config = dict(
    attn_scale=0.125,
    lr_head=0.00729,
    doc_mask=True,
    z_loss=1e-05,
)
Below are experts of layer 6 (counted from 0) of a mixture-of-experts language model. Rows are named down (a neuron's output weights, with its number) and show model dimensions 96-191. Each number is 128 + 32 x the weight over its row's rms, rounded and kept within 0 to 255. Numbers have three digits each.
Before each expert's rows: a language model's description of what the expert responds to. This comes from a sample of Wikipedia text that the model never trained on.

# expert 12
It responds to: Clause-level commas
down0:111153183093137154095130097139109090125132133130150122086111148106163158119162180125144159183136174208195083143139116128105168119092153133107137208176097136148151138150134142095050149157159144179103159106132119149155102206158171134138107133114102107118133126144179137121153099115085138097
down1:120089134157048103093080168135084118056067184122086120111101133148084174118195120080173108142134125162131126107117100128119149120098156077137146179109127126112167100138060136119162166142140150147139115050141109162041125145056050140103078154106149202145137118136170130136130150131198116121
down2:105127174174184171167172133145145151076112126172125151141161075115116097141118116165097126090135113114122048133166130123121155130079159092160135114104116106096139128048185116091138075144136158093129163134133168176169135147102077134105146106085099141153177121089113139155110088098115171090
down3:130206120137093158132133118098161171177135109147082093091153102101156167153117140078103126113160105091090141083119095119085153108152126151117096130153139119108222174100188200104172097113124140153073105134096139188157098102151133132154145118147095153098123130125089092105144077051070137126
down4:066093152188138069128151112148132089108090146147164105113096166129139078199121121099138156078111128098128139104104153094156092145106134120123101109120190148174101099128126171072155155162113122164157155104131170154099122142112106109112150184159147150140091117075216150130061218087131089083
down5:109131119114075125143135103170129125151132148127187095092113111131138064107133112135109150063108127073123157146138137128142069078117127175128119101085160116086142134139069225130156122154100126104166104122181093148124080155151132155136113096136110140159099106073133124102113129137120104142
down6:148089119149165138143116140105133124169085129103153146097153134130113144098126112095112143157134138184105141116120168100100130193116120188107118144163158136164091109128119118107095209063139164147092115080103131169134156141106207235156132073102154130102089105131090090151172135083113138141
down7:130115125122103126175120142102103139155127188190128121094035077158142122052194090049148114135150127146120108130150160114129102137157127149118121171137184147188120137187103136132116133116133113065101144102137117176162139088052104116090087073141138138112006114101129151104089138158134145132
down8:141176090082090137127170139122094126122188079151131121093111123102101118165104167153116159092140121169111179083093059115143085141139111078077108131145114105123115126090169129099136104094070133120072128161092122126166102131169157092087147163059122148185184173110128116117102206152182081148
down9:150102137061155072165193114141153168084132132100140114130109145143088105122086106115126107091164155141170113159109126138163091103126075128147121154135047123155097178174110140171131149146132208155142138165185118117135134179100177109091105121083089151119154130149137183178102170145166171161
down10:091112150146193131130122084077180102126201100111124069116092136123105082112131148130113133151171128148118155079167088137068134091158162119115165109142114138123188171112128166194129108101158111118113083163076160099192150097096145144179142169107174112173111135096082105146103155080115117100
down11:125123121101155155163112148137155137186111077145139178135144154156117140108145142191096105131107117163175213097091105122139144183068179126150178144196137161137075118122103116103096127163116118153072130149105130145131118119107128138154127121138174157174128154147177097145206108110052087105
down12:125182164141095144177122108136119070059130129072171141101122127111123115116076114132133120083132159128159166157057122156119070122094095105107088110126091171085133149155175114172188168165107073155180140121135139050100099130145130100021149078168122145165037149140142108150126114131136104130
down13:114137166163116181147152113089142134078130128110149088105102165102125122158141108180165203153072161138104114170154141087086146159107134136121143102070139153154090074123145164089085104182146099089112127087108188128187150127150144117109085138100174117119199124178127118085130073145102106069
down14:145205135192101098102179097131107102069118180108128142118162158116138138150177142120096164147096226118163109089172125105140123077113160130116158095146091092102153120134105141082111110135100180116142131177089121168169106105133181112100141105142176140124166065126103099092124096123128127114
down15:136123139130123126141158161169122140118081158161139207082122105090144151088158085088139135128151129187105116145129071140132132128192099144139105118147155092110191119089148172103098112130083117136131128132072150148123111119109140075118093140119160076101111208144126133080067118140120133117
down16:144172093111131127121175131106143127161139095143099145115093116140116165173149097099127108126156150191135164136129120222121173105159137087167095179235129166144152178188157169145164144178177123135152178077112128148156072153115083071148130126141096134137139129104100110139129175113208134156
down17:108108117107107146109087120150131130130082136100133153137110166138139138142120111137102149122105069183103126124126160093152093133186106162034118117117119136071134196099091124215115097105120123137147135166095130133108129126157086148180090138143142058146122093155096136138146177212172141161
down18:117106140084110107100191124141103124122090133156174143122084063095104135101114123104099139129180125149107141140144139111141134115170102090090103138132142118135137164086129146134131155127139128084169170097180130173089154069123064154104132140132097117183096159034170117140075169151157128142

# expert 8
It responds to: Early word-start pieces
down0:123123251187120123190124092086112119167086144127173163074179129097158159146144118118152115090094132124164118072113123141129138081213143090175141094136125199063162101156151155118097166133147149138171131163043127103112166117171137086094166101149130124143133124131109186133123095128183144122
down1:143120171114130113140120129135125129150150111109154131131146078144092095114154076225121097124143069143115110171130134113143245141186106172126067156182072142135154125175109128118143102151138137089107194175114113171074170091112136124173099159108126076102112137099129124068141062139105129105
down2:127171073084126180089090131109078136155107087132157127122129139089160160131115126117161141103163160150187150147174091088133122126126141133117096123156062121124117143153131191105151143134054102115143159116176190157065100151151101211126080131145096101136158132131103098106134095090128185086
down3:109088120178123083139163138096089083161059147124140106121130103104127127113125173126112127093131142121109186108166168143111191025125118157090127160124115151119130194143167149024067126111163121130123093144154152108076087123125113127156148149136146134117129143031133123109107106123180086096
down4:193125112123134089095105191135185092142125133113167118138123138150096088136088135083153091135193144123104126163115118176142175184134129083180133092111147099148165112165073104170157155152135065108103168109172119124163164169107136147126109109223155110088099171159149131213123145103160109166
down5:063094148123182081141100116127124157144167114137109105106101176091140062163110059128157085169130091115150111105170141133150162092087136126122059155207133155113146097104117164165176113127079116169100120117127164165127178155110116085105154104125101152104160074110152163094126072162122108129
down6:154140094137142122109111117116115158140058122103152115095133132090137079160085111141135082135145150144112122085140105140220172174083095109061122157173129143127119124112183084133130101129076082103114085098140094155128132097096109149129086110161182098145148143101104110178166054134102170099
down7:069147135179109082141206142112130168128097100112085141129100138105191108151141138150163141123118078159102178131189106169138085115146127128177167122129183168165148125101128130128153102087164063130136086157098124090095103121111003113159121165140129129122193160126142117158065152132103102122
down8:170119158168165154117205098115123093105125126182079125080088152106170141153112142125093121131063157158120134114182142118097101080115151249122143164143091140067094125154135101091170109157122128174077129118158145177079162181184085112117093122139080156143149145077138130119165158169120128135
down9:119149086114079096055120127107122130099136103115148120158080102097119122140150136157158196046132165123136168177131144168099180106074144121126141108109184133127140170144142112126124127120133131103134161071141141118085111103141105146126160106161100143121113169152074140159095166140189141122
down10:100171128114082109067127140155092111117119118051127083094166105147112155116139165103119151091127093187110090110153092132159139122115100076077068141081110059142156109145130115125137162119146127158159087093125169177123087084150080113090154129145082100138055137152115102159144065106081136115
down11:104173082072097177175105139138138126155106098144113084072126124103156100065158095095160127161107156069149144142176108131116055100121114130125079164166073150092136129129176164126135138130149137088125113165104157102149146119123148184171163168190135068125167119110138117097102162073147152092
down12:095120128103109168178146148175086119166140141096148134127148118165065140131128162125156090189071140166119100063093103127147158115095111140150130114101142095148112171151081155109148107167128135127145141170124040173204139157139156137088155144178141104091113139164127196106130119108123112122
down13:120109150148098117117125098125066105125134125167198106168150095131130122155163151122077171117165113117105187111143123126118102123095159166083120124148104076102109111139098147113135125102146105152168197140160165042068110154169098155112065143159147125144130101196180188127139133083123099135
down14:122093101099171114163096153102125166183177155108113100156128129129097128146093125136124113097084153121140130122160109185124112152207112142115167099091141096133119072106103153110133174144176153179135102164068111141149117131072151130127162097120129126181088084075182190099105143076123128131
down15:120124134118050171121145121125148189099141125101122126143075148156134141079144192121103135054096193133121126105140078111113075146134185124168132140166090139165193124134147146099146118188148086181113178124162094117139134103097108118139116120089168142101069071158187119120080169118142150115
down16:106108122159158189066168194188140103069074092104090115124116115164181158184149173119128116122157104146149124104173165171099144085133183156153122168123096104136109133108149217159131086119089090180111074115062143141164117169220083111140204119120156128124137111094144151133140192145155118078
down17:163090140113128105166146114128097163118109157117135057152065137112097088142151125172123127098172117174119179146144149105129078129131143114159145134112098117132128161137091147089161130147137154126154153126156144100099111196153127178102161098115135146121129112071089168095145123070132139106
down18:145026133081105102092171111117111083099162128134144102124115138099130109139128115127042182116177077199164080163171123083151132099111083072109165142070148123093123171138105045202161112148171081159116123132140136137142142098109088133135121117099101129087127113162153117195145150117133145145

# expert 37
It responds to: Number and size adjectives
down3:151155132082167101111107130103117186126117102146145060118093148104153113125109118106176133142101168141124162094126108122169082109155166118128149132159145166143000120112134060188140173117113172162156133134157142098140144134098091161148150109207125127191093168096102113155201157113172110141
down4:128125053125131114166120074139121082140121139127164105087162171147135118157104125139107107203109160213106148142150123097111097161149149127117141156166066132173093151124095088065124118102107086143163080131143106154105150078148140116096147133140132123140135165196131091122113106026088060148
down5:132119177092086090108085125132128106113067090154037191104196195139170120110154097118134105097133102120068087153152164078095177157136150175139127157145092148102149112208093154082082173120145097126163140090133116126118073143099184158136178162138097160090113092118158127123167103112058079106
down6:081158131178116104124096063124151153114150111125083222163136117139168081078134157098165140115145115073117101100106095082116089112097113143114126131158065113145175132142174158116098113171135142117112103119154143194175117052117127142102178119136091092066199094076130160090114073073137110138
down7:127079191097107060131139074123125145150103143114139136190138105063135173133114175090150103101168151100142074096135100120134130112126168082165092112142134143105114072112096090172135105121133136144162114202217092174125137116071179138092157164188133175127069141152117153137122134150142102127
down8:135109119138159151126110150169144140154148117154159139116142139153102195093115162135150138151201135101161119171078084105138111198113119133125151112142147104176116145148081161129072130151185122117156152132090140129164115106122120114102122121143168096179109228117142086153205117147132093157
down9:104137057133126188116107105194069139147172141107059119149120141110126147176117137145155092128152122148200085188132145106091152134127079181083106096142116117158108138151130181088168151086148087174137189213086088139108166150134132105140137144168072113140161158118104143122120109138189124101
down10:119140111182179160133139092141142189092095136150163122150121076114122149134165133119178099096108171082152094223110073133140142065065098192140140122101179118111125122125073145117104107123158135162110159097193159121089165130157119102160119111136184108124106100055138085167157123108093134129
down11:123165116134123132084134117183185137158070204128103164139123123195128157174167169161099118020036119137200118072142152128113167137082129118137174074108125144080090112088161122114102114186147163119154102102123133173169126118139085111082119164113085130154091125168170160122130124124103113136
down12:151173184115177185135132113136133169149148107140139195125137162091132154127193131120064140133150092092159137118115163129203176099179119159151170112143120126080044159091151127084148140162182125051161133150167142130115087082142110115195125091105118112141117187095125131140151156159187118094
down13:127119116086164185129096112130131122159151108087089138161142124133145117107255111145150094079127172070138134128138153078086175070102114079145144109115050141077119121100130147141131126155128134122146146114121089130113161092128148084136102181123146115190052174159083137117136126097101106096
down14:131160152109171098143091144131092094183097121141137111113070148152137153151087106156124113141067114152142141101134112144095142105218111124177093116078122128170105096106106081160141154132105083106103145106182151165159143100157136150147116093108171128111177129133095079122115209021142065132
down15:126124121191104166083086124110146105219147138142137133087136155143127143128107172125165144134132103143115137137116149079105160145161118091203114150172102142171158129149139119125088061155189104132091149168127106163116095172103138179146114085149129138079121180109078121189144125184107192135
down16:133158094137131173067148235085121080175142126157167100152135128111079089186149093134091108135164150149143127111123101116058170173128141180118104125214084134118171112112137138173161119123170173096113154095152106092124147124103112159153105158053141132160159130119162146159144106171183125090
down17:054098067120136188130115095111115145145145084123143128126162096097103081083193111137126127149118134079113112125080157151086138123074153106117087207162118139044070139141107133107119121120118097129135064104084110154091050228111147116132106145096127134159176162106082106092126123148114132180
down18:122123161168109111184131108152180105146135219192139160131146143117152088152098083095108140068157151164133149118157144100200232078144147137144100097137179129123079165090150170122171153097140150110109162170097175110107093122082178139165086133093127129140154174144106074156166140040119156106
down19:153122108155102112178086132066134092137082117110126075131121195048121140082082165181117142185133150173070134149130133099113127139183123062176178089163154156125092098112129168152182088141153145118108187099100179116089114189212103053187124093143156141158136152118100170182125177145130104138
down20:083121066130156086157121139138098164150143107121233147107169149126148140149116126127142076133117113161138170142115124129156161143150124104140089115142125145157125089077096106129091135103135118108146138126082113120150110074115062171124150164085196144153126181129121073096134100081140149134
down21:134196145156097086158134103134126139134133118114132165149119137162147092139135206134142120118076107154087108149159080091167088095115146138161131030156178069109146133172090146056127150088134143107075104138170102158130130139109056178139166151191143078102119066152140156171083159091067074155

# expert 11
It responds to: Music and section headings
down0:093112072079160101101076112120168135175123122080073127131111098109080157145116098136171038147136154119110143153143101078149107106104094134148110129210140114104174185139118145129114147116081084152134149135112105093052157177089111123124085166127122098089170092179146125087057113127172138107
down1:247070132078147116113161128116139114174091098079131128138119125118106091100160106118103099147172074116125144160106143099137049179139113176126117147134102148082115127137117088115114139116201078145083120095199114136131098164054079131134179149097133124144148108106136106112137174104118169095
down2:095091099107108112127142145090165134093144168048155148105103125152167135113126171118146096112131084098152148139141109166139079097076092119135135087089131132122140118146109130153108144194096109118075162142088116169123169109149143154112106126154133162131138255119147174117160149114141180067
down3:172116049167134103161145089163092129131145138168118133134125146086131084142077135120147127129121078151146109190116175205137115087157148114136138132131160124202132065089151169171115161114107178117099146084119047112078094182107104169144127072136100155164133141122124138169143102107152116142
down4:123095075092088074154089088147152092080131105106097221158176099065141119074157153111171098126155125141123117084158136130087127129167160152074135095157123129093122154094119180062087141101093120105098104116110153062219095153132168166115082159121105182090106152133095103112105127120121103149
down5:119090092175100151116094161123130095209073107118136112156104165096113156145108114111140136186118178153114079136150162143107144147122148130116081163124169183101143107179121081124132132187097126071136105122139150132127147105098103106143167078177110135117172178047159109123150156134114086120
down6:098077105191132081156141151086121194126123145139181135103117069148158042154129092108134075090126137091151114143171138171106145175121126139136151143114128157189128119094163113115087122169143137111140142092107102140145133127082095144154108090174141125168212108114076132106145092136113089066
down7:122141076086107094122185111111182101110130135157129125159097083121111104149068125141110153184128110121104129120156085128146102117190100092076063101086166123155098149097167047124124136142134102122122065161123173113099123110091165163103159104145086060151143117149151087102130122110110106138
down8:182240135127104099100144173114111101113144109193128116127137057121184113089173190147109076095114130169150156117092156104133151107109088150105202101169137146116106150077133152113136141131169101148173164119135143136103153083113152161113204138122182107136255122060121094162155075136160112158
down9:110070097083124148133173186110168101136126131156116107172162097137080119216122136106149112105102090146122100137104089073158166112097071062096164094139093116106143127122147094172157145122159096105114197135157133118086096057158148089125155113164162144129156110123063085169107138121127104089
down10:100114088138126139153017082077177165162136130080140146139184134175203117139150106191156161142084138136145138146175104078139095142090073126116102101114132123109191093129095138121132127143145154132116157154139149112166137151185190099135142108119073151095051142120132142157055121081095096121
down11:128129193143134150131191123205145162117115156117118056164075171070092120154143111115105175192163175191149127084123086128123142123129098178119183145128115137141137108133090167053168103145110110125195126090128090104114133103092101101138151146108120163126162115188196098093123129163122106118
down12:124059147137121140097105120125145137150053128132084125114121139128164128144115113142112114124072133163109186107144102067097131135141168093068190141106188105161130119182137093144160176085084103101119080135177160096124132112112062115066184139150115085111133130119135127125136120105145063095
down13:111162180106082069102125138131113108141152119153121143152163118164113126169112053040120106085134083101156227099143154123160094097148075087143068161092161142134100102147134129172135123193121130124177140098099125131096137143124199141111124147062099136107063118166107149100173165102106174161
down14:144127087114170128128123160142128119048105133122117121119075122135109104077100080076111158110121065167137143132110149167098093137070136118058172156172134099119137117140096167174097135069051117154092086157130139133136124117044125111098151103109135154103079077053173074104134142127115133091
down15:136115180159086082070102188141146073075193134102120136176095146134121121162191114105113147137185136087138086057123143148136125055155105137121178211169118113183165141105109134100159197094123104120163130105077109116169081107101160159135127113133161143153153112146209132168157145145097128133
down16:154119181139134165158174120187103123124137075143159222153083183000100143096081117137101065194139122151135140133134109117115154045124142125154108156131098180107160100095147106120096150145160106128157134092167115132154119136141174096153122098121056147091051152079141151131109121123138130131
down17:095124164057141099173156120112156158133094119168146136149121124112170165115154117201072145143111123120144154125108162092105170115120097090144137117111127109120097165135212148132164145162073139100152074129148103108123119174175125104106162102103089147144189135106146131130111141093183124096
down18:138135124073173074214120115139227150148126120150165138139184115147096154169115111156132109117105134113092125142090150118145146148092169149130101109151110149106080140150099132197099118103147144130082103189077139138132137158128126034103126109087157156115094109149101172112168186075106124155

# expert 3
It responds to: Surname word pieces
down0:121129153183118178080148115072107207125125127105162128125102091095062138173162142131148114146171154115104122129145124129096142125100129065099127142135165125115103126182131154142157071118125210128068104128081186138104163068126116137121084143172150151168097109178127145101089137134102118096
down1:100110142097161070146106106070145184127135119090090197126059152080143108121192109150156158144096073126108176167164155170152138118151121155085102042094078106110078125096157108101157125139104180041096125097141156136133147164137152138135169169069064156110149186136124133159107154086165156144
down2:101193086150127132158119106130140129122103123083145122050086079188122176154119118144156099118141162167101118111153095137166161150140089105091168164104131078138100163070112111151115104152098143127148115172158093112104122135111157120070173104138162165116203176118201159075117086108161172141
down3:173165167206191139163131069146145129105131150119144099118123141101148137154110170142099204165101113142123156089119208128115080136164185126136137173175107132166105131095102148163147077110137119109140123124164096145153109183146130144089180172101099099135116160121072085130129085094146100100
down4:116172136152126051131193058122117184136175117194171150120137126096088118137138143145169138154110188091117108150178131068093080101155137079126159113134110108116128148117157150101079068138164141157115124106135119131188132079158078115174112117115141114151143135128148178098132115104114165105
down5:091115136070153130111128103136112155112099103142114128126141156209139180131166123155122080095052122207098104099106154146149108122142160079158095105146190106122150170185139134083113126144095159145148123128154104156136082106109170155133115137114160142119154099179089034129129124163180106136
down6:169175069125104156154107149139115151127178132145119061151161123155126166134171128131054093166108107096103109174127079147133105148116074132137123146136101181104102136196127130131193152144112148132154139090070112100137157165151195169170092096158134131137120146118141099134127137090147111118
down7:097162090157147105140068078109109125106126171131140117123188125136098095150154221125158045139138102117092121217110102143128122112156091150151126157157165111184174172079144176044073189135130111051168103120138113140138121130137252090101171160096127081111135111176093147135130118119146152172
down8:148137115114160165175115169226096129116134147132154144138086109115063139109057115037100172090193137092141142141127129118133118120092131161118100171134108155173136126124126113134126109097139084160131145162122138151171120169153154143111149129158162165147189090097114160111216091151137180217
down9:115130082113193154167129115091078131164179128131103191129129149102129067143172171202179065135106137130153137117170163143150144163073154105131092113136146145122123067132180087169145139105110098160138144159145101129118127113099134060060134128123114186216155145151119105116107093133156120129
down10:130121124148188121145090199106103090117177079063146141164184097159143181177149124113163096177152148139104156128097142148119117137109159172107129114098141117176093080098144170167113172140123148110173174091144132149114090116194133145095095149210131110204085141157146135115119118172127137117
down11:124098118162097087109090134115170131092136151168151181143106168097114150125148131067093164158134112080125178066142169162134172158069111088056102114161104119115103107151122208121092128148046096056046046122119066138115092131090159161109079164184119094069152145139135119156119091120078193113
down12:129097067092118145157105092138052117118118155074116132084091102120200081086108151155123153124140141099145149119137159105100141124122059158142129204103096155092125175118171141128133071145087130118078110137140127133128132080167219089198149125156081122133143155114143102139101162135094151155
down13:163114133153173154133089132101092107148111095127160172031070149102076132106105172123165150111127139135143097127111152097146135128109192147152174081149202149117124066161136170231129179174175113142140149098093112082118088102139104137169127067097076147155162142060126202129109176059128153106
down14:205164110095145131131165152113089090121121043149150098148117165097126150137090118154090084125120127121151088200106114121092126132105132106162139142127184122161136117127128158089074126103151115127110135111131172190134124144104083130122116131157112070158150140092119103130125154154104013142
down15:168130150140081114106100144178166178120141153083207127138150140157172049172187148152115129122099112154177130187150125114094172123144150112136096161149158144052142098116106105132134130120144094144145099118106141203083179151084095120118117102124096172132139113096158163127169113133169124152
down16:139076067122138123141077159149130160124167099104164110148131062192137177116106122144131122092113185116193085120159124136147077067093138148196091128092125131143155107112122130137124088159123124194140137169127109124160133136169081088119132124130114142138140082124128111087101089147113140159
down17:132105216135138108148152142149165084068109117084117136148125087218134121134155088149093108113186117161097111140173146107107130106116087077141130176130097166158147113100094139200100095161137138093205085161128096147088094169090064096132172116097136163104125091133155156168108152142138124072
down18:132141128179112164141097164095126156111125138162107080175132114108144114147108125142128118117095122147130119164147148099106142105131159109115089184113115126065189123151125147104168089157104186129130183090110184093120117136156237085116100102135187080211124146157092140105161115127111056129

# expert 24
It responds to: Name fragments and table separators
down0:149144120096152139062132152108097122051149143048162101163140086112109079143212097158075125100105123148200090100117127125144169113153116165164108139130151170104125085140168132090186130104132131155129139043141159086148131155113127106127139145184151136124173139113104105112087118137121127101
down1:113146132137104118183144113141134087150114139129179121041149146093180162105090184102113117122155067157138169039124114130215112102244130079144118135166135122137101100130104134183106200117088166122121144163161071095136129161107131177129155125150129112129127148134147078124102105118158110145
down2:132068134110128081128136136106115069156144107124142120143191101066103177108129098136115096151179175076076145136097148085058150125136110026142163109158168109147077135074108201088143145132134122090140135117122152158144089074139174137136125078124113100115083093150130111177088145114119118153
down3:163147110129115214103121142127100141087182142152120168136135126136114118152124118108184164118141194079104129166137157143158074142103093135162081098093136133095113092074161106147128163153174131141082133099093140145144122142103137048139102209127137116123203113136108117093154106157097111143
down4:116166206130107142143136106123120075094194117091118195116147117169090166149126123132127138164178151119141157174137159115104120125119148094137167135136056125191086133129145157142141148135178090121159088101112115108120101132121151124118169116187122081202086105129088085098163164164066150121
down5:155094132161105133108168105116058113125204157104185162203146159125106096140137165132116115101157144148200106127117174082124148116090042164164169191123178107096090097139169126147195194131127146175067174104128129149163133135166136109158128133107087082140118151151164194108114147126145100150
down6:115174222131138125140106094120149173186131126152108105177165199138109075078085099122109116143100148075158116104109124128144115186163111165173081119117172153121123126167152156125136103122128136093170183076069132137068072135164130187141119119110098117077083116132108093087151103120125129166
down7:110155104126155161167115132126103099128142157072141084086090140066158105122141157145098110161158179117133077084131171144165161113099126166121130131159129084122155087045135106126190150167157144094146158104187153204107111131138161100145191162068117154159121112100095157127192164117138093193
down8:066129057166201178159117119108084165133114112122137122179069153129175185131146104123130170103068136167165142159111133173120156155055148083135110114083177167134161170134146186100051136147117107065122127086169123123135119123156117155071106098132120116177159166125136119077053130185156150135
down9:122155180127139084138139053110135178061144138144097157103115151090078097186129123119091091066120090101150151204136166204096182108132158124131086042149127112115148109120138129166075154085138147157176126111115142102130109125127159131167126178116114063111124153137119100092134128126121141113
down10:138128073146177077154126119149137097089125157116103119136133147095138090112099115121138174170098125106140143182156112107162169117111103068101139213178167197121151136098129136162104117166109083065119157164131140154157159157103066062060105173120076151182163122118067107183110118121041158147
down11:144134106119162154145091198195139102112115147189103142153173136158104105130100147114121170141159168146172182142191138151162111163141147127110080142099101121106144185094092118145128121130172123149102141080189150115094166219132238098094100173118099125162137110160072189072102139091116122128
down12:078185128113108082119149117134107137106134152141121131153109142125108184152186074140132110138123143128083089136135122054122164145126105108136181143083144108137130102079122115197158134169146160153134167098145162145086128148051093106095179193148144146140072117127164117107143115073112159148
down13:098039113119072054116100149168088128154055109143137129089107129066152162096131135118132127110082162149168159155087116137164196148164099067131137116083124148071063128105153130194088130124165121133128077096101168138150105144136141130144154131137189119129139194096128150145125129128068166106
down14:108134166164183201106081135163183136088072139136080137149096130103134074141163101099136137125131105109148133128122099127084103079124192122111104138176104112166115097119077195170160089147117095133120162211145148138130151119128102113090157150115142106120100121068181154159159168148122121151
down15:142139167168136084135197126193122120151105171082108175074138089153123040127116120140103095140112096127083158116128176126141132124122143132089099109142132142147144092150072084151138041165152098115134196084154143157114154136089141157186133151101109076080146121135151163096129104181148115174
down16:112040149100124158128052147147173144150178087155106116178159167082118151123050181113118144162188128080157136118090168126148146110131151102166120139130167132166155060135184106153162152115134120136134117065147102171129174139140150138142160118161170118090141160179142139158115149126073111158
down17:127149099148118151104070129161123136153102146120154152148100189146120141131124169136137119130099060121122115138122228149161140104166055134131153123152107096098071050134136102133116192168228142148161099146141110125091094154131129171170132168158085113138156153150089171084067150126078113059
down18:131096127121119134129108172152113101092092130086122105120132112099137112138097149142144121159092086096115099170118092030050108112110127138147171167130145121133119147143117109108168157101205116167129157132106141144152143131082174063157074130136145148109070171090126126093127147125132087136

# expert 61
It responds to: Word-start Latinate prefixes
down0:100135209114156098145088120107115136154163091069103152082137135125081083101141160098129150118116095130120129155122097154151169178130093123109118126165105123135128105158134137119114170137099151166177128187158103131149065080147116089199105106119090179127118191083067101172163108127121074092
down1:109139217162058117166103130114117169139115136109166088126064140092090125171125104186080084140116101150136134134092136203118193031129138126135150130144159155147114128153110177122101115166119101151179132127104131128122057135115150100140102109139099073132197114174109128118132130124153136105
down2:128073149097103107142124120038045155092107080120147060169132155062120141157154146069080089140099175094105146107125120134133106146099088109105125116221166126113175129143085102160192176151106100230140108107127149141106152141112082129099119154093187134112154103134139136143141111164128153127
down3:115096079112080155154096094116128096115174103108176182190154115126144109176139184180164133121121185140101161188115118124016133091144110094122098134155106117093120142150129194095106155108131137124123068061083138065124196155122122082164123144123101164145102164084103151089181106169223128177
down4:163142168202092073150202067092127116141117149130119121148164160118096068089166113162103115157156143163121078161165129098134091115132140130165100129110197160167124093130168114110167133125130123111183188117129169148097137111099101110193143083171121159191113093131114091091177095129098131136
down5:057083147138071134089136129179066124122139150127176076092079083108156163165119194130132083127125127164080100169156174151095086111149089102122148102175165125129144128120186197080157174158138146139122159129154140139125113092108125129117109125151114107124196166096128090109107166121104164158
down6:110168153081163132138052126108168171117148144144068118204102117158145130105216149149088086135101172156117137131096095131109123181144100123120111155154106114146125110163126087109100110147082069109105139128160126137099158116131178075064115093127117174111138083076141150066164198143093125125
down7:058114110179119155145104134085142109129169117094136172130119144128178105131221129098142147106173097111134167157130123169094133096166083191101136093073144083116165151075169144139122134154160175145071195085109164177119051091187185141169170148098117108090101163111120150142047113187137125139
down8:151173118064089098143072088124122100143154159197100112127138175150129056141147169110072148202120075142158169145115124079114183141104147104155116151143150127148109110088127066158052111220144099101077145158104113117141122128117244054110129089115121132127098124136131144125125094113160135090
down9:125076144114125129132070156093068102146114138122105097089094116106079154123145152130108115148128137101147097125165132090116069107175101149105162101116071096140101082147151139119119159123147109130196121111101090154143087077090222095110101122120150124194155092089143138120174146122093131128
down10:151211164136080108095105087126160135076103157137170117178137168105095115164174109121012114168125179051162122138123101077103160111142150140116127094131111160071114170116064133136141134157188074129165100145138186208164078140127165116148140113124113156098071066160133165109124120097110131134
down11:147115136138142120122111120127164114105112072136136107183148080084094142147136089211053113132157117122144115136149086133137188106099106102158088135091145117132154082087158140060162092110121145095124138133094190195114102166135107164135090173181093130120159095133168099164140036096101165130
down12:116105134125134145121126126142074093122127138126135130095157204148134129144146151138073124143131127094086169189064112079132155133144126102118116019118170160163148111142109134083109128133141130077165141145178091171207105131133203149138127136096078107103149111159139122114071131155170144166
down13:134136208170121130156108173121157170125123117157135142174126118147105210207138104106167103151171151100132125186135157112124117120201140148155163126141158170104173151148093152090180131112141129162139150076162124180143117164141071140111077104131133152089105117111100107109179106037092187142
down14:063151166087104155120086101112175114147062074135081124134179178139112054120176198094123139133155129121162106124090092104127108136119135181079137122123130122111109103129114146127142158106078161053149126163114114077215142074102119131114131147148141113126142142119103133067164145154136150104
down15:102215115116131160111091125170123133105167092161128064155151078067113155158137117127129154098156066187147140094190174112106080123156083131144088134119055069128097135153140074153132186090108125145117122165121177091085109142116044109149132120132114127169094126117122149162162127105100136135
down16:104107067080138168149168132157108143122137127122060116094113149106146127137120157111132139107170106145147118060158094085166079115105142168144190131079112164144198115153087110122101090161160169157128117139085104133122114166141059122141147112180070112124171126124148090160122087156130180098
down17:144120127129147063165137111111162144131155152035103079119122158167035137144119140142136180126102111085097092107119162054209141093149121196182104123101106181118153118154133086076100123096124164129139128071120118118138156096147150073192131118172073069100075123113132143124147216141155080136
down18:104093171092121117088104069137172095139042148149116169113063099139160139090190174140125077124124121134156101121125126149104157123121123139154077119135079104149141078107131103115146113145158116076111151147130159159065097141128126133123073158100116105131076131156111071139130108104133141129